From a checkpoint of a small mixture-of-experts model trained on Wikipedia: 12 layers, 2 picks a token.
Below are experts of layer 5 (counted from 0) of a mixture-of-experts language model. Rows are named router (the router's row for the expert), gate (a neuron's input weights, with its number), up (a neuron's input weights, with its number), down (a neuron's output weights, with its number) and show model dimensions 0-95. Each number is 128 + 32 x the weight over its row's rms, rounded and kept within 0 to 255. Numbers have three digits each.
After each expert's rows: "comes before" lists some tokens at least twice as common just after its tokens as in all text; "gets" lists some tokens that make up at least twice as much of what it gets as of all text. This comes from a sample of Wikipedia text that the model never trained on. Tokens count by the router's weight.

# expert 7
router:188108111075192102097162161086101139128104103100146142120164089200181150125084146100065093096127172110148138116131114105131126120185135114099159100201107101040106137145109101114133148141181174133154165150079113152115150129091085155132111146086145114112156128141150145093195164111149098172
gate0:122124132165160167105182101159143104124091158168122172127144099108150130059142144127122162130088144106113160089094088144095117154141134151082068147185213124110106086157097147146120161204135162096186110088163114163123116148127153094120120128156090133133118156114104052136080187170092180100
up0:099104080135134106108121128108067141128176107111190115120122110116149148128064155096163117129129102155071148176177192151121131185112103167153154140118174090129130175093159129134114130102175074096194128139123089118126084115108082112059125170131173177155147142164142161115077130093055085123
down0:154086190083156082142130118150125112120183183181162106135136140195124134146107146113115180171095125153112100092170147112143090096184130067113199163099082164111158120114137131119094129105112172088068169094189120115121121115153147104115170136137086090084148123187136094120186139153126116087
gate1:131129132119125081139110115100131123142147079194141135084126169115143097108111139128096098105185131104110083115105090122168138078095134150141134120080052132127104113161093173150169141065068148193167173109109134129126070129090065159103120106160105114082084094111108187091130188136106152191
up1:135151068130184146145141153140128059104088119114083108100136081107108085045135147131098168159112122155092109127062052083134138062111114105122142100093116111087061123107096077131113136207133144127130153083149120153112124181080159085089103137129105114158108104150114118118133147172182150134
down1:113147093148098187132140098111104144208176084125134135192126190131117154112180122141130104123147075048103190154136126138070148139128143142102103163146140121158133121189099130124170143125153136132129081158195110095190179141137055136175118183112162149114098157129159130142138126092105179137
gate2:135114149126123097172078094105139085141156091119115156145129127119145078108157135139185115189138096101148116076146147074115126160083079071150074110068157181174160151094117143132119128104169113097121110099075132108145125149170069078083083159066137183104051109147155125140087129133151157131
up2:096169115139135124126154126152150163105127183121193119138120176094087151144119104091147183112123125182129083160121128144166110076145137183140133106191125136139083113117141158149085118133056169160131096164175134162137056106145164168125147100218117082169169125116067112139085128115069116112
down2:109088130141190092139139093158092138117140102113178157135132120152130136151179119147148135134129096147141126127161133091099147168077171132092085095164083147179134099139166116108145093144163145167084110145028185156064144179118100178137154144110143149140086156159204119175124098201114095130
gate3:153160100070088096148132110163145105125125066203087121166229072130112166143069093121130104080135147105168166153083117091133201155139140114112114093078094092113150160148119128131155151094124141150110149131109128161136157164105130146151122156151119108196090108064154163120138117161094078143
up3:134131101126152198137082121134180176172136150098120118106098153126091126077145131148088097200062142128077083106092092099131114150123136127158123183168148124135127090120079111107035060125146087096153115133128121114128095090074129113112183143127120158079162162131139148101141174088150190103
down3:102140175133101122058129131113109077131125154117136137139180127183133142147128158160130173092180069114142129183077119124088162139099079155092111131130126138142158130137195191151132170211146103113131170134124142105119120139227158145124146099134051085163123073121169136122153114140089100100
gate4:137107099070149146188152120139083108149136130132152150121078109181133127099136151094098140140124161145142091105132115199104128099069064125111161080159140133119103137131154111125140182133138110147132068075109111156059095129170043098132113143107163125194130073151171153114109118131102184049
up4:137135114182090095091159122105153128138126137175098119162160160139163140105127061126128126131140087150155098177082154146112099110154136083135066177097107170145184117129120131190163134158065159111070107129135164156138130139209150143114104089135093124136167093132070088124064048158125132087
down4:110202114076126094125113096095152145127135112101116131096112071159134118108167112118144087088131068189106155136127129140101137148110118154172141081133168107145101111130096114091171149132187142039171170038109112099078113126106109128133129126090124200154110120128116080118119145105133222111
comes before: "\n", " The", " and", " In", " he", " the"
gets: ",", ".", "e,", "s,", " it", "s."

# expert 15
router:080106150151070089189147133106124164152122049092084147111135180112058158146103150118091126131168103103164137144061135142105170122127071165101138176112096109065166167106079114161107108103104083166147166165113156139067128114110124111105180119105111106100175156120087145137172147107146160112
gate0:144104125146125074154079071136104173099157174099176166157159166148132152120096159157084155171097096169150095121173156114147106126105084061168120183107081101137124169105097127141114127137172109207120123167179138134122130146125155137067140153100157188120170145110067141171124116081181104123
up0:064161103135107113120124083122103146173076131120167087156178156163111168087126144101097196101156159182116116093071125116084121106104099119138168140120128102147125153091155102133168128216109153093132136200130140145178130136136164163157090098110123176178107150133104165053122078114160165126
down0:173086124208060105125106121154152090157088149103123122112143122116140130130143202149200120107110163073131088116086112130128125141190138104182091119183113113070084116127165188130116169090124135122167116125168087129149117100077140152171127192126162101137119123164107134142106157111078120198
gate1:117151170152100100128099144067120149111211093193098083127138157120103094131130141118114116115178127127103054098130124109136142098131115114134158137167123160083155061072092145120093125059192087054112139134179123177124122146132148126092106106103136103143193122165081140074137095122146099171
up1:092142136155130143119110175145114141113175089136104156147151178109109126103096106115125134106131139150186075134125143151173141100134122078142052118186106208061081125106182060169094102136141126122092147108100152163160163151151118075131121048105141164154103137127085133095150075088171128084
down1:136131092095138120155224166178152124135202124196105082157150160110137120141140147109164169121188137098119111102130118226158138173077168107072126112133157143162140151117109145152163119133134140141083137168185127077132137149110122155139191120114146079132090129093143154133100173137100184149
gate2:142176111153088065161120156170118141116111141135130142061129136158110131111088133143086103137163122125073067109192184116175166153140129172140103145149118133131131117126087129175128166133156047099129106171148063107166140127169155175104152130159120117147138138122189178184107060113137137054
up2:120106127085166140098146104119149113158125118148118086162170084145130090046113139149151077103066170080105174097129089174150126133064101099113150118123141113134087128185136129105135047191171118123163176118127078104120141107082128124103097117148166159066099133139151149041127104120168104131
down2:155169102151143144132119161129133131038149159110150167128173098124135183162156127081132115130118116180104076107113164077118118100120134137159105113097158130152097105062123116124130176108113161123113087080084126209144121202143141109172172088170116151141084120059124067117143074135127188143
gate3:126123087085191102140114149136145125133132145089157115108126166159112129086124100156137143134117110110154193150117182155096142139098152090110061103097115120139120159036176127157076115177120127080119174127075144146083115160184076113164112107064108193085117180172158169101137120093142156130
up3:172082160152109054110126076102112078130106106075087100189102125134162105132146103106101080144153142107115154068107091150129194076141160139118122056091101150135130107141128121110145140131063216125148132075149110106164146089156085100120129170097166131108074128069099117136136140171128148135
down3:112154104066166105173136148113007103135094206109139118183095124090101155144133171138120099121096177163143146117134105190121186105162117115175174099175122081098100143098121151137158122107087178130123115110142115117098106145151110109113111154159189143097185109157094132113136099134145182138
gate4:099176085156188100124166122158133155154115124124165173128102117111099129116122087138145097144152169147099151124120085098155146138130068099126073061113167148121107160088135126111131112126127046125064127071083121143168079147150175123094175089128123157204099169079129116135132058164134073114
up4:086137071139205118149109146170105144109069150110124156124105128105129141141141112129133175183191128186131142131102097103147137145153118047091108148099150152073166193165100154155131112154133109168137105132108120135156139176149112102125183047080112124156138182121128078122133097132175052134
down4:153113121101134081140109131158160068134108076165147118067124098121181150143081094141156072137132098154133122144105067102194123126115143157137088096060148064111153108134142158098131142153126107116151205129153161098173146124017149085130135117163103133151099200163130106144111144133095143127
comes before: " to", " in", " the", " by", "ed", " of"
gets: "ed", "ing", "es", "ired", "in", "ted"

# expert 3
router:159088064153093109133138184100140184148049154053123146102116126185110157146148115169106113143094091102135156095131145159077093063144160134159125087113168073145165076123159114083133147140139092136105152072147112144144091157074134158146179174132124176123108104115143164118137152110077170109
gate1:165121159164098162126106158158108120095154128148113137117116154134185162097146083094115122088126158100117138097108118115133139143145100078175111129103050113132173076105053116120110200110088139200195114095168153128120145192099131109134099122137117147090201149136161140128152155085214120114
up1:106132086087177204094089162131146076179168074115166116151140126141175128081129163078119075102113109163163184112139097132122119128138115154129131128142103130126095145187118073115112116121141149153104109070148087194069150133088132177065034156092169134133144140111109123147146159115141138149
down1:162141180172138165083091086153108137150133159181162076137122109089181156141153121136106107117145141107118178091105096150152151079154110100192162159160060134101161142182073097117077122091099143138196172073093153128118129181065129142103179134174143148119108163147115073123111144128125121136
gate2:172111142106144115124126143130145176096152141082203199159108138122093148067176098107150113087095160180140149114125103137129099119092095173147140082160092145124128085151070054147166110136211155119128184149149144111105084205106115184107113136112157102117115121147141085158157164152150142102
up2:112154093110107109142125122139060147132097064105090103137162139122124101147159125205104169143135109075125103124147083150100142171227110094152133166131153137137110136113155190117160161088099134120110148125139077090173117069159058101092175132157129161100156125117166160097062167134075140141
down2:057148132083183087193152085089132164130105110131145191142075111118126130110132113109108075137133175122130142140180116041142120162104160142090164072157116120183119170096192145136104151142146111118129135172129208155135142130133152078060093108139115110121171149149123092173149133146160096123
gate3:132129087146182110114144105163175155099147186174202184126151123154072095086176044127169132162127127135153113170036145132147135140156143067173118135127165091068115100084134160102117084140151081099141125101158172111104123181161144118128140135129066122129118124113093087132107123132103115115
up3:170119135133176114155150142143160152134116181113163162136139096192046145092154031160139122177110124119111135175043118166145164077138169090166128125076152097066125113109154177106134120142132104082115088128138133131129125198115177131109152157116090092129076121128087090137109112130117133097
down3:173149136106171164167147181140182120138132157132091116110168181110111078123111068110152185204119128082115133144134121163152125130158129134136135097110160146101122123131079153128162075118127136109148084113087068130084133095136139160148071150142094114113160142053146200120054088053114107118
gate4:070156110159117106124059162127169127117164158083141160120125076182061143145096112146102071117148169179129092131133124116154151175061120129130151181121131133160114142089153104123057081125075174098152177160145077136160165152123151151098143088079120118131126137112124153115195097166082146091
up4:105111080143146119114088139055185103133143125106143155115149117172116201190107176143163102136162100138142108173133136161136107145109182162143177169083168097158130151092166130160120125061095185107155128163138056188124135101117132095156116112140152087170126109170126119096154081109177174161
down4:134113083078110064103180174088158208116143112132127141144085139169113083158095148096118139091088182077131118142136120090128123072094150163158121111150149084111122099198107082111132141109072105137142108113064154131161186180101160106142083170119106127148104152141131065081124125108095130098
gate5:123177180093125148172056052128107141144163150092150114170163158103108117136170137094162133106111125098166145125104130143138230139079118102131121139113118086152126136076104153110151160135127094176123122090142082109097064105159147113064119111110140126041079120103109182122127157161089101122
up5:079150136122083177127118104102097086129138116119107126149083076081104135109167218150091106130157099165144126148116164152148100111140076114139101107123118103118106135122111135120099170162046078082111242185127111142142121140068086189104111099141095108116127104103071118095152124122151129112
down5:123160145200130131104123157113136167126097161111127132130096169154075154142107122130149108114120207142112157127116113098140134092146130061133198129077086108097156187136149141151154121093169118124129190166188090217107084160160123142119156103191147173099145153142086136092128117111057108153
comes before: " |", "1", "2", "6", "%", "7"
gets: " 1", " 0", "1", " 2", "2", "4"

# expert 28
router:201055146112110130084140134151095164134083137154136120100082098189168126077076158111132182144135111144122147112191107173066115112116183057100144148160115072155136089085126163067081150154153150160099121146124148172139158137165133095117077133141140166095068102126109130124138094131117145120
gate0:081163120132131118099111097175157161089150148128152106097119125127142104157171088120138101079137141142193086163122135133119195167110066155167103174109147145087000137133078067165072101152105107099107107101148160174098114113142124135130128094137159149174127113162144142081166131113151145114
up0:188122073117155131122135081172131160124114141217112120101106107175172096169130065106144116128186092188161103128148145111108152148127144128132063129095179143092054098117110119099067112156055143130123144093150139165169097160080137134112115058146140097128102072104143128107153141125139127162
down0:161109131108089134104088135159179131136081084140147143099190113133182087161126152160092134113122143111067183164195119129118157102163139133153095085050099122165094130139085147111099117166122131108136151096096055122133131090096129157081132075165162193096155144146120205118137168119096111159
gate1:123126097127132119120139103139191061099177087113136143097176103163081049081149092148150129091148094130124067176114134110133117142170144122164109172118067188106070120146112141129206145176135127121157083111107140114112036097123126112151113132100120092144105108171092117099111087167140086144
up1:180121130206138179143112141119142171161129126168129126138083136108106133050101185108122117090114097079140143163115173095125121131161110128141052170175142138128101074140121203084096168147150147106134181130108155137150187068155115153110088100130048124140115155092142166095097123117089139140
down1:143114113122097075106128169133118139097111131118121115100118138058153105088093102105196134124108116159100044170128095137169115143116079129090122088205219151101059109090110181092139087144155151107099106077098061154145128107128119186139132119119139130111133114151087150128120110136195155109
gate2:175148197105122153120121052167190148155101143161104161168156168104127085140115121166162109091095112094135129154118167164154123139075156152120090108111143117136139123084165118120101121122163077158130192098177126131163074213172169106113137113064075153104157119110098116124188089125149116134
up2:126161159084152154161100134176142173147155166159128097142187172121136087159111195168128179102122124119124146206143145180100141076088125164092163147137059131180133130120089109154102109110096108158153134157166152124105064145117147132095195130097121121061121155099105058098161105101109125120
down2:151170181164142139094120085185163123188122156151125118092146141137132055148130157140143125129068134149156139091194138170141169190140167119190164131147097154112177136136113137131176155116145132100136087056138044094115108122117139125097092145116095102080201124135124150098068105139100153150
gate3:124136115101128109122191123122139085119115180129112230126129132144093156092149112112135070148100104110106094142120174081100145163110076129115085058105150092126085130126068127125124202093159145187182120117126174072155126156052119109109122151111135075161132134155115193145126167122104109119
up3:134131195127171156120083062077107168118184140068207068108109200116132105143088105070135123154140197117105083086109101204164116152161114122080103095127180128143143143069118150107141148121102143107064076127115142143107136121120160097117139130121141157144133102125093119098094151127131115144
down3:125163145167082093172095160117159142081191118133129157087083104121139146077161176128121155090074131168096173138116066094079106115054086153146130199127111097193173096139080124178129170124174122158148132165128205089157095107081143144119131133119139121097124143129148122152134123131102093140
gate4:080110152171109096165170115148095145133178090076180106073120095116132081121125155137174138069116093161143111154131134128066182109102113129172077140128108119052118155102151123140170109133167122132138139077152134131092134141179109117115137072104114120132117099027166186149160134077124167089
up4:133082117179125113136138088148136170097217116103209111093104127120149073098127207107140137076132118148099116147179097143114142108103124119154093148153097061053142123102143108098170149112157130148128134087143155095128122178149078125130158060117132116143094106068124154153138100084123158066
down4:139111027114075126130100143129131146190100175153080113068093128198110160059124120125178147103070132093119175092131110144160117117140139097117150133126101102157109102141142098160175152101158138152173113069141144108159064141083111128085152165159099106085102161125105105099084117131073101133
comes before: " |", "\n", " The", "A", " In", "S"
gets: ".", "A", "D", "S", "P", "L"

# expert 39
router:115166143148120106157098161111159147141123181134159147153099160102125128094076136142113129164078114138086120087179129097121098138132160120106125140218146100173115147177145161137178115140130185105079119079162152109166093105121189180145130152093132172127063192146151120149112164087064114199
gate0:112146139130142074156138119129124080145144071132104159083143102137122115143189158139205151138127128141133094136127110111174110076076097117129163159146106110166097173140132122094098129180158196082084132146140055130106097178176149056134093095180147106120096095083127066185130154108126099164
up0:154131141114085118137120084135151131157143126113181166108082088200148120126152128122184125147117079172122084129083123089131129101111147133138168114186164131124144192140078139098105109133139159075089138121064173207106111135156165131122100109205129118147120046137083113181158112115163159175
down0:165130124073158138049122123187175086147140036117092096111125109167144118116077133085169169134105119124095079141091167151143177140155108192124134100175145118169125165140134139095128128166098155127096130112120138120196135116115176152106110146173107159128052140096137161095100147193152131087
gate1:120114109123157037140119110206139152065180106146169110088114161013115120148176108114107132083164169177153164160074138131155150169140116097140090145162160108128121150121110177172168112158145102156151125105098132126092140115156108109161141094107143136101177154147112188148153148137127157160
up1:156113176114067190135129149071141117154135078106142097100187106130148142153111175125118076144167130045087113162162096153128166127180145121092159134123112123159121111132086110119168134067102128110112118101121071099101114109042124172138073140127132087165149143178110176139178170109165157110
down1:109105137155110118146184147075130143165109184106134117164090149113137140145095115072097196182109104090152061111174132067127093123182157136098119157128138125150123061113139055128130071107126180122120187086154109114128183203114137103128131113120190118113076152088131116158142107169142134110
gate2:110127173075052070146147109152111161100084190152178126161152124135133090123138111125101126101166173140132069148114148076171132156115100083096097119156159099109099179114073100187123071186160113141145100106055118169079104141135125139139136111092143147143113121095096073177141137093113148170
up2:096060073125136140076166132126168086180141097168085126130166108150098127137195107087192149142102132129174180112082134158169123104151187182179144098111095132137126132130169098070173195145105150101111122182151146114177154100147083127155154089149145103157161151160176143129133146126161137134
down2:150122069144124093059160088102134134144138099040119148115133184170081190139119077154096137112144052162107115173121119076107107128143148166081158210069122155167157120151106091123146146157141124108128075101128141165097122162105106192131139134161135157108089087134159141109129125111108132174
gate3:082099132109183128079180110104108072109106150117120136065130159125176050174107138076174098066173117091119090162140098073147115103110123106106132138113035137136086104111191162177121142122139126092128070088167171108134127148111125124169100085102147108109161104111132116126129123075155136124
up3:095135168122091162176139108118103176153151127135128136167141139114074160114156159148105136141129167152166135136128146174107200138147119161107108130101173114097151187110097059055115103135129077206134168132117057137060175128180074111087125115126082119149160087141098123160167167153123119098
down3:166088051142113199119132179124166142150176134079127084147135076145126152090158157103107119122123149162095128162119151159164088208111129127098186168114151163103172122120123080117124105145116162162121126137143101119121119165119151086115119085202119164087143203122071125140190085162113157132
gate4:132110129056123106174095090163074138116141180153109109180126109097196043078109091153098140139124092200095126123133155100147101128159096108117128134191117115122086137168161086152180197144106187135125117100106064121151124192093130147118098099118141147091118156119131123155150105075117117130
up4:101151199161099036123072153118090112066128106096086117163130121137123101108141157132098067107109120150182119091124129169170112069057097114134092156103141130084138154112151180173112151066083119122168157111137116145118085149105142124118169119113142112097164145100182148106133185155080160144
down4:111097104064162132140142143119154171101135174113114138136127122119188135122105146106197152160137146159073101090153087117123123158133151148169174154143171108174110114104094075146156083134150137133152114125098150094118138044118085187068043108118177100115128160163142076111180132104149075088
comes before: " |", " ", "i", ")", "u", "a"
gets: " K", " N", "%", " 0", " Y", " D"

# expert 34
router:080078121125108172131127149167123117106185150142100155125113092106126153138108076153168092083136107100150037177113159161130189097075045134169130115185097103081112172173146090127121145111103117135165068136185084175120122113115114115161125072170146132132076153121143140145149136136153117162
gate0:097133100098159129097151093124197156147169161104139113125157111142125149128145092144104173137161157143122087176088131062135134146164119121131133118136060102136085090105202078154112114132104153098141105119122102061159171164214137133141127107118078132202134145038114126148097162071141147105
up0:175140138107094176128132101163152073103146166158148113093077127115085145157176136099091175130052133071135121103119127075116125076165116071143079059159166162149179153078142154168079095114120089166065147126114120118134123104136109107088172196131159131101101148123130129141175106148129102161
down0:150175117096142069115122161116122132097191164160106109175166118164219110147165166149131079174168148115126137162113152131198061164101077118110167152130139119152086135100096163154136131102091142118161153170076129195124137159146176161156140119115083147106106163126063188131124135150112127144
gate1:147159061097094149111138112133158202112142160134109074107110124120050160082117186119139145163111158105128097145064078112112104130079095064051145139139118162125133075141085109138142159153101136086123144139063121125092106152162128184099111069113173193118145125127149153120102131158138117167
up1:095150126112121147113100157144175138131155130157138136159175150090192090109109145143138176116178136159203144137116165125147148122154077101069114181118064055133084107222121106168132131114121143091100169122154116094086177144106075122132096102149124206161149096128169119158143139131090156143
down1:129065126107124127118105134120111094134167158135133096056173127076078150098167131104117102144152155126095136074159092235087119088130188118137097097124112157196123136123086159087141085069183094126113098144148144148164099138090090182141151121111150139109134128130082162143163173139171120088
gate2:099093172164121152097091162129163141148167162142178135147129127089124127102129121179128112140166116123142138149216064090128118130121126133186146141138192112079149127121187168138085066104104134197101067121132121111083110119102090104113160079121085053131132109116145106192099135151177131170
up2:098100116106071129161155089148125128083148084204131153094033170176140131090130162092130146126155126145107076085116148158091155189179145137163110104154117149142116116136132115091145168115133134145145138142111119076104086183145123086099149114104143168156152117134080217151126093193100152167
down2:134153127131143105080144093097116123166135112044145144152112095177116092091154138176138129114190230137105176192115070175109095089213136140100129130117130179121127132197072157118170144108164154155112141171117125138138170098114131135164133106138114128112140127137130133118125168068155073128
gate3:101149147108167129136141115172076164138083136115155083137126130132191115136106058095207143138184164161152095120161166126087118124131112097132090132170071113142145108130147216121094155143119149125113125174168181111123078113147201146156130133081061118127086123107081096106093149127079109101
up3:143122123170187095117141090143179144117145108135116151187092115135109158153141163104078152078105101171118205105128128107098142083129115054118191083094151174143146118046063107168142110107144085164113124073069121127115091088123082177104134114140161122113165135115146090166105137098150150131
down3:141158109120151076130169081173147130155146108141068105124118146202126115133196144134183140103120071087128116082127127148141070085110150084135104191092126164164152097157145088133118123100144150131096158190082121160095110103081116203130201107113151141132125081141137170164088126176123134164
gate4:150109076164122114150078095094152180128177107064097100129104113100092149134060168120151171161125087114151132112109110037145104138113056115080134128118068144085169112149125134096106160168109112188134153121103118128112148089151185102108136144172060135158121155124113125131059134146081137157
up4:093116117143094109048134165133171151151165063088142112089141180155138140065085142132167090124140142157087077113158107101088146132108095135124151129124132095138132160129156086064151108149157169123141149073140109201099125158169095161132141077121159100120102211072118074120119098090115128171
down4:088077115147164163119069134161145114128170206139080144077088102156115129120102111153176154112152153133120105066097113125136078129104144106144134176071154119102110174104141115108108147142144139143165106142124109038113195127100114218083135139144150094109195150163153139171103128127116134075
comes before: "ed", "ing", "s", " of", "y", "al"
gets: "et", "ent", "art", " well", "est", "ight"

# expert 32
router:141164138146109131135178103098132067093078138080162082126105150096076079131074134109094073101114144080139074109076091130097105150173157116086142181065070100130105088153126110117115160133122162151086133124170158150126158145107111131090190128134189133088077132183111138086144098101086136112
gate0:070127124110156117115125136131100209209173143136168107127161140135114152119126174153161130111090132102158172140087141171107157096134136116141061096129146175130110182118195135140042167095096091106146099173155165161158115082145105124163115106126160111111116126121167117141146196073174139081
up0:121141159111098126110158146053094204154175165129161077117140117167099175131148109133138145115121121112117165123157144135079148162145142131104118118097119133142093112098178077097053128075111084092122097096134159165184099110142066143095131169131150080085080113164150162147122182086140149050
down0:197091176124136193068085145125153163128203152100189128136154135165137185119147131157159157132087133104107197153130111151173148106170113167112159142195162146150111115163117129136125060137175169119135132066082157115117111123128120094103100096116131148107176118132125106083153068075125154118
gate1:095185114119137133129108156104092178109164142153105141146168140134146149158142115139133137168158139136081101144126112070163122134125137124185067160124146132120071145059229162091104143107132087107106073112083157149154131109165031082127148109137147129160142115046157135128131185095122113153
up1:105134121167119129120114170074094143161129106053112145102160122094092115152100124119141127104132159121103090145093101081164165166172164128123091174094111111137043134126181149089153173121131087104104102137111130136174128106144063086105183141178171130143080142125162175097184214103158122103
down1:190126138079114114187130099118145131084098116127108126100171168108145096118151177121174123134105135163070131129082137136126186128145185131082066178137208125176145113137096129077107076105113140071091145111069093097141137146156113145148149110147143094113088142145156186111157070076121072120
gate2:114140118091132163104099189121172146219110125148176120086120196099189137073156118126123127143148105130125155107106158168096095096170143168167144095154108140156140102177160112109150145185129138121119120173187112138138079073120100070170143122180167131119186133135207105138124120116154173137
up2:115177142103162175140105162116106139149171095100092131102113165138151112119105108085110138130086101097164175094154093088171129093124112105151144122151126110092149096135188113130085245147149159174116147154189074092139152102173149071091127118103151164136157092135136105113123157058067160121
down2:050159115136122178090149155167072131076165131089162104108145163138084091137137134167138119132151063142110123127100154131122170164166165142111108100123154193155103111092128179104180079148088157164136090095141115104121139135193185136191129113090161121087137067100136096141096113147072089117
gate3:124200064151227113117133171050112111137143140087105135111093101143166086134127081204119161132125100149119137135137149114106108122123096147148090149126110165101090145136134071114113151157165076076149124157166139147199161140100152124084114118110142155116149097179179106169108190097151111122
up3:144181142123148149127105142106154098077147096115096123120112096106126050079144117154107120141116134088079113159121126168092104100097121090101086156079105189129085126118103068052105142138133128127181182162159142086127077149142156112176144124090178180058132161185140120127116182090166132145
down3:133148108098101121161065164155109128136111041115154145115102122158134169094102148117099163155154149090103099130068128139140125123153126150076117081056135117171090136113132069119199092130066103123181076190121143098116160143128159112172171130136132127117142142145116109196119178116109211142
gate4:109110156171133087170158122133166122123123137151109159173067162118107125082143108178099118122116132164116179150124148184080094134117130153129120152119132130083139111152110068149097151088080090097162138048164164117195133072097141118110113100158127114134126115110092127061087120095227168184
up4:141135156108094161188103190113131120162106116157131138131118218171125114109086065120145095187160137127140136141115122141082162109085117151152184139145109086088062135127131110121109193107124124131138128117103133117143075135114155045062114146112132118138123149101124190095141196142141217109
down4:151158110156177088117125173142109098102104077105107128115149077107094132102150185114139123133114162092111133069159104102128109169106207105131160113137150153193102068111194126133165103161058162150108086141084029102137127106116153156158147186112110098143127102170137131163176138148123110109
comes before: " the", " a", " his", " an", " their", " its"
gets: " of", " in", " for", " on", " with", " by"

# expert 27
router:114109098122111143152096082107083115089154107132090133057132076123113150103096112118154091123181148160132117153077123040118089101113103154109120153122144130146112158101104091077143121090095160110183108084181140123157159155088107171126124151087128186068130160124043153195143119170139117083
gate0:119142138109066113151147097154119164155107142094129097123076114126109104165131119072142125125221123085081121118131143131142076125174083113087073158093151132082084082152117129156111112146086073111057055201120128134129178095122129083147161166125106117079124135107131145114139123098181180095
up0:095130164088065136188176107120077123151116143147090124124163150151087155110135158112187129157143164100138171109157140132130119091152132120147123183110195145064138108082150162151166157129103096193065134124177100177119072084134108100149185142106114107139155127097116132140091165165144186064
down0:046146133132095152111121217118186160118124125108146161091155179154168107142108103114144116077107133172095138126138095101096102114159090168129154118142070102075105148148187138096119141145103097078130095172077101116157189106220107111081088119131133089124159072137170142118135130155129134127
gate1:146130114163138098124138166143134043135114134112138158127121097128133122170163093139115114179119088144100066020115165125127133087114114075129087117119184150094135130155112165140101107186120100130122159119063148126140152132111141124220110122131120144133166191138180079093065148137153078170
up1:131133179138147123134155189134109099164137199116107125106112122157102126086100121149064095123110161133075079052163137062167148130149097080137115169096114111140160142083086160132144166147140076179180110142092119136144219150113142113168153127153076148116131131143143049097125154147148152160
down1:117127154156107147162123120090100152126155092096141173120123165119085067121141145159098163089166110127137193169114073152098124076101079146110091140073117084140111143147134157161119128079147067045133101113212145097162110157091083127112082088177124120146114090148133088083110167136152166162
gate2:115177115135075121058169128115172136152111096148133116147129125122107138169183091095098099091166124156143123140155200141113137053132124132078139077149131107141145165095132134118132151122158107125078123181126113111151105189129136112171090011102169129136086091113108122074073082115097094126
up2:090172128136094109069095100116186103122118080070128134078109131127093125134159093111096110092190108105097135140116172119126186102091100111116144088151111089123074172114142176118100169135109106171151115178150114121108149182198148107136031057130118145109126104128086108104126129191111126149
down2:113152184135100097128181126176076128135127152186117108119138168107152143090110194103103181142066077098193191186095111190170144114125158119136102109087059119113193148127104173118153146091106159136093122131151122142128194163156116152144135165125106103128116102138114110142119115085156063129
gate3:054122150123094133138131152114087169103120156068161134137144135100069128134204119145122141176186076106152113137164186128118169114175118165102109151110084139165092138105112162140094120172108115204152171189194080136113167139104104120070154129136183126115151112077165135147152104119121102099
up3:139141103088095152117188112116138098117121143153107102130116184120056151157175153095102099213150108101129116186111116088151178149205158073099150156124124128111111090115172119092055161065133138139118125131124140137159094146113083155122183118109104146119096120076058199111118146116123115104
down3:186085085123093087113076157033140082078163137125083138105139081123179152091116101173134107142072109146137146179171102132146082101089093131125141100111099124124058165153182149085116113169115072130138101114116055174143106104123115109153141137116128119113105132135084122098138071144102095101
gate4:119165116139125123155172204099113121126113104123124186103094128205087113100098107136149113155142218132164124180097116108106047135117080165134160148087059123097137087142141080130110182140149141140123163110137163099124145144103137068112117146067170153124165087111124137204122167121098147127
up4:132123100128151167115117149132115183090136137110129134143135120140123154172161148126090158135150083109136124139120123062153146150161127101025180171128111171115056089084139107156136080132085105117125100094168145119131089086172210142153143171101129142105120092101031151148116065112147143084
down4:190111149092103165108100123089154191082130144163140060115065107098157093132135104142168144129120095080179097142150131189112180127063133180159092133168135120107137118134116098080128163140123089100149104105062140088169142115099117102064128138163114128122154132168129096091143048139143157173
comes before: " of", " and", " in", " to", ".", " for"
gets: "ing", "s", "ish", "ings", "able", "ase"